Below are experts of layer 11 (counted from 0) of a mixture-of-experts language model. Rows are named router (the router's row for the expert), gate (a neuron's input weights, with its number), up (a neuron's input weights, with its number), down (a neuron's output weights, with its number) and show model dimensions 0-79. Each number is 128 + 32 x the weight over its row's rms, rounded and kept within 0 to 255. Numbers have three digits each.
Before each expert's rows: a language model's description of what the expert responds to. This comes from a sample of Wikipedia text that the model never trained on.

# expert 39
Table cells and surnames. Pipes, periods and numbers in results and election tables, plus name pieces inside those tables, like Shre·v·eport, S·ny·der, W., Mr.
router:133159172116139132148074132160148146131177119097121132131142157117130097168117136113083134133146194138176133135200151116082194132108187157074139180046133147125121169113129152112152166015088152150097120146087090170094110112129154103086069058
gate0:153179107105106165136140137142091135090115083124113113146138160112123079105103120154162085185112186090160116103164139131166140151120112162123105126094128154100154138117135108122127155090102156193146147075163210148116088113150106084107121132
up0:118138095158151106096095135133123220194125087207149126100172143120163174095116139138151140131139116156041151122148141055097122144154166079134125155157124107114134153053140145149137129112098144111119096070108110103096124112140118111109091128
down0:145105148163134080070079146165179156147109148114104134155107113123112102115208107180095143117110107163125166147145141150115115197172122145096079118208085125080144160052148125161110135112092072204100129067110092131084098140085108133075177163

# expert 14
Prepositions and connectives. Prepositions, conjunctions and clause openers like of, in, from, which, During, When, plus mid-word pieces such as wh-il-st.
router:136135194150063119104088128106189152147163175112153162135089164119112088148148146133083107112109189183163164140131192132110170133128172148100157088093121200171111188116113144107060106039111132078087126163150064156137148118103162132097093091
gate0:080100136087139115124124156147074127136092142115103168144062168150128074114105121177097152146116113134104185154128130126191113147127149150125134094111135150161116109131141173076132130157086131062105092059134196096115165094098127106153111097
up0:149148158131135160089122084097100154148068097122097123069122137128127123126085154108122117173123155140181148101120112162078163126095101182098094142100156106084134186110127145146126165119094167163117206187129097136141130166158105143132174123
down0:150128142188152152123109122105146140112132097125183183094142127161104105113079154075081088175111110108156125120098148101136095188122121089110098220092047095151158147150138099160087122082097139123098118083052110188124111058098131092077128139

# expert 6
Infobox and table structure. Line breaks, section headings and field labels in infoboxes, discographies and chart tables, e.g. Title, Species, CD, ===.
router:137171155116124121129093113115154157145142139030105136133076138139147053142153152065173093184179207149133165140138126146120134136030151177112138139101070132087177159097144157074123092090147111104120139097091111132137151067086151099102095107
gate1:113177099124112094113116086128162121149120112129138180140138163084112066094170105120165193126041134124096161074147147135177169133145139112095164043072097126148114115082116145164148103106167147132088120077140115174111122099133149044070081099
up1:142109157125106189130128184168119161066169105151138136127161138147133136117136148193127085180161067082164121109123164075102144106159154191121132184114137208082144109138150103098124178111077119172105144190097145106161114166156068161143180184
down1:114129190105165121153130109129120171084143123095116108128190100087148112179127110134143196077120104103119148121086173131092080174154090112142169075164164109098147110149144175107127148121108079155118122107134096098080089136154137153167149169

# expert 33
Prepositions before names, dates. Prepositions like of, for and in before teams, countries or dates, plus years, table pipes, and endings of Slavic surnames such as Sokol·ov.
router:149179183136107136131081114083124131128190175118154165178082104126116095130135197137167103098119119157108146135153190125139123103157147164111133091061104178114171139080158136147103098042135117088108097120107117123127184071118163077071141103
gate0:173130115083132109143131153179164125077089175145136161157132035184142088116150176161168120094114146104065129154156151091183114135078164171059133116070063117125122096149190129173143159100119094144159091090184087129137161100108157144179216160
up0:119100114140155134081123140097080133134132112134139164132045143070086106095203110116131100163148138095121100098133141140107133175113152136162155151142227141081110179132125109156185113108168083142070144133144115150148152144157147190050095175
down0:088122097097114173115141160178139122130162142198121146158073113117098105088159055155049086132113102157117174155131144113105090146138169090111142124135147194125145129080090141145110140085149102179113085089094117154138093122201146217108147186

# expert 28
Religion, nobility, function words. Church, saint and royalty words (Saint, Christ, Archdiocese, Baptist, Catholic, de) and prepositions like of, by, under, to in history prose.
router:140142195101095156130063117119129160142129130079142188148079176120077072077120152163143120112175165167147171145130152131135155087126144151104140120114116151106123143098154126111084110055113126121090084116099118155149135087115177101115098123
gate0:113141115162108124159136114143135112143133098077150150122092194104076116143164137110139154093144099094149141075144078119175125142129129121111124095128152141140121110154081066103167109097145158156132078172094150154214105116122156120098143120
up0:114124187070143150159109141146118156109140173145104142113122130176076126139104066156125127155137139142207124090099163099078181074202111105174108090147092130211167159129108121146084102130111120148123150126143143135076176089145106126131143123
down0:154070162143090189175137062177109133187118134072123134086118049148126148129146127169049116154062120123165129120127115142125126086117105106122139160126132104119154161046143111130125116106119084090086118169177100091079120134088160121080110134

# expert 21
Foreign-language word starts. Starts of words, often lowercase, in French, Spanish, German or Norse titles and phrases, like de, l·ieben, g·énocide, en·fant, av·ga.
router:165141150121084151178100091107149142116144159069137152176106108132155061126140171108146095142170139196147152123129176152124160109109165182079188137069102154091182135158122117099086108037124133112134081090114098134123123039089150155120129098
gate0:105114106170134145112089131132169153141183145129138133133109146059124061061174157126152102085118077113095126155100106031105081141139139125144104051092147126101149121166090095157145132115145114188097117141197132150158098071125107111088132167
up0:158124123111129097150162147158157119115124164135129114120121082144136137098158141189146069163130127134136136158143151069133113141138132057167143141153117139123081154115079167053169155129136029150126058102140111163101108085078082141076124112
down0:138150247115078105082123144140117142080113145085122079140106135149138127147135125125122136206192196124103102092128112166101138155111148156069147104134072105092064139146113111123069090151093146116139146167125154090130137093073166170137099127

# expert 29
Verbs and predicate words. Main verbs, participles and verb endings after was, to, is or be, such as made, became, believed, escaped, expressed interest.
router:192123154123036154142127119189135153106167141076103118165097136179090122135148134124072118176108124165216171103149184139100121105105179155075153110079137150102128155109141169106071132050125129152073118130101099184153166090083158124121133100
gate0:186197143123116144104102127100133104121109100142155105122100089136119089119119149109139159101114086114091132152165083102165166082132144103075101109125200127165112114110155135097035125091120078128126108019099138122129136076125114138079143099
up0:095159090127113156069104139104138158109125097129121108143139119078122114152092125116121164090105096117093173146138077057133126169228098123096177118116158123166093140102165054102099131080157151189161139102102105129128139135136107098083157092
down0:070132161104146105103118133078145111036147141149166140159121162123149132168091138150115130121184148095086099113135130123137163070154086162114155151158127158137174122159125138157077143111113141174138190110092161075066145084156100125187062189

# expert 13
Table headers, election labels. Header and label words in tables and infobox lines, such as Preceding station, Registered electors, Votes, Total length, plus parentheses.
router:119168123084110135163133120107137182136157121076103152142105162126131049154156142114126102137169168180141163163178139131129124133077148142082121135090125140094138157060178158115117118082066127132119113132110122168116161101066143089074049110
gate0:104119173095134095139197129051167149073169160169150147112127115086143101076120122141092163133128188151138135117174132083131093171155186139139114139136068111104072134130167085135136134145193135183035121081141139192127173113119102120156115118
up0:157140136152117091173166080072120138107085092098162103120145150112098148150110181163078125151174159141147087066094068102135108106134113138148105190155083110112139114118141056101085165130153195128150113128120146097075139136146159205133150115
down0:134063100185086149109146125172164084111139131156138199093101135111093098145126137084149232128064116161144143175127104121151096157116150207134158131146136113138166102196132104144199142100150123099154120178104093111151144086146117107160139082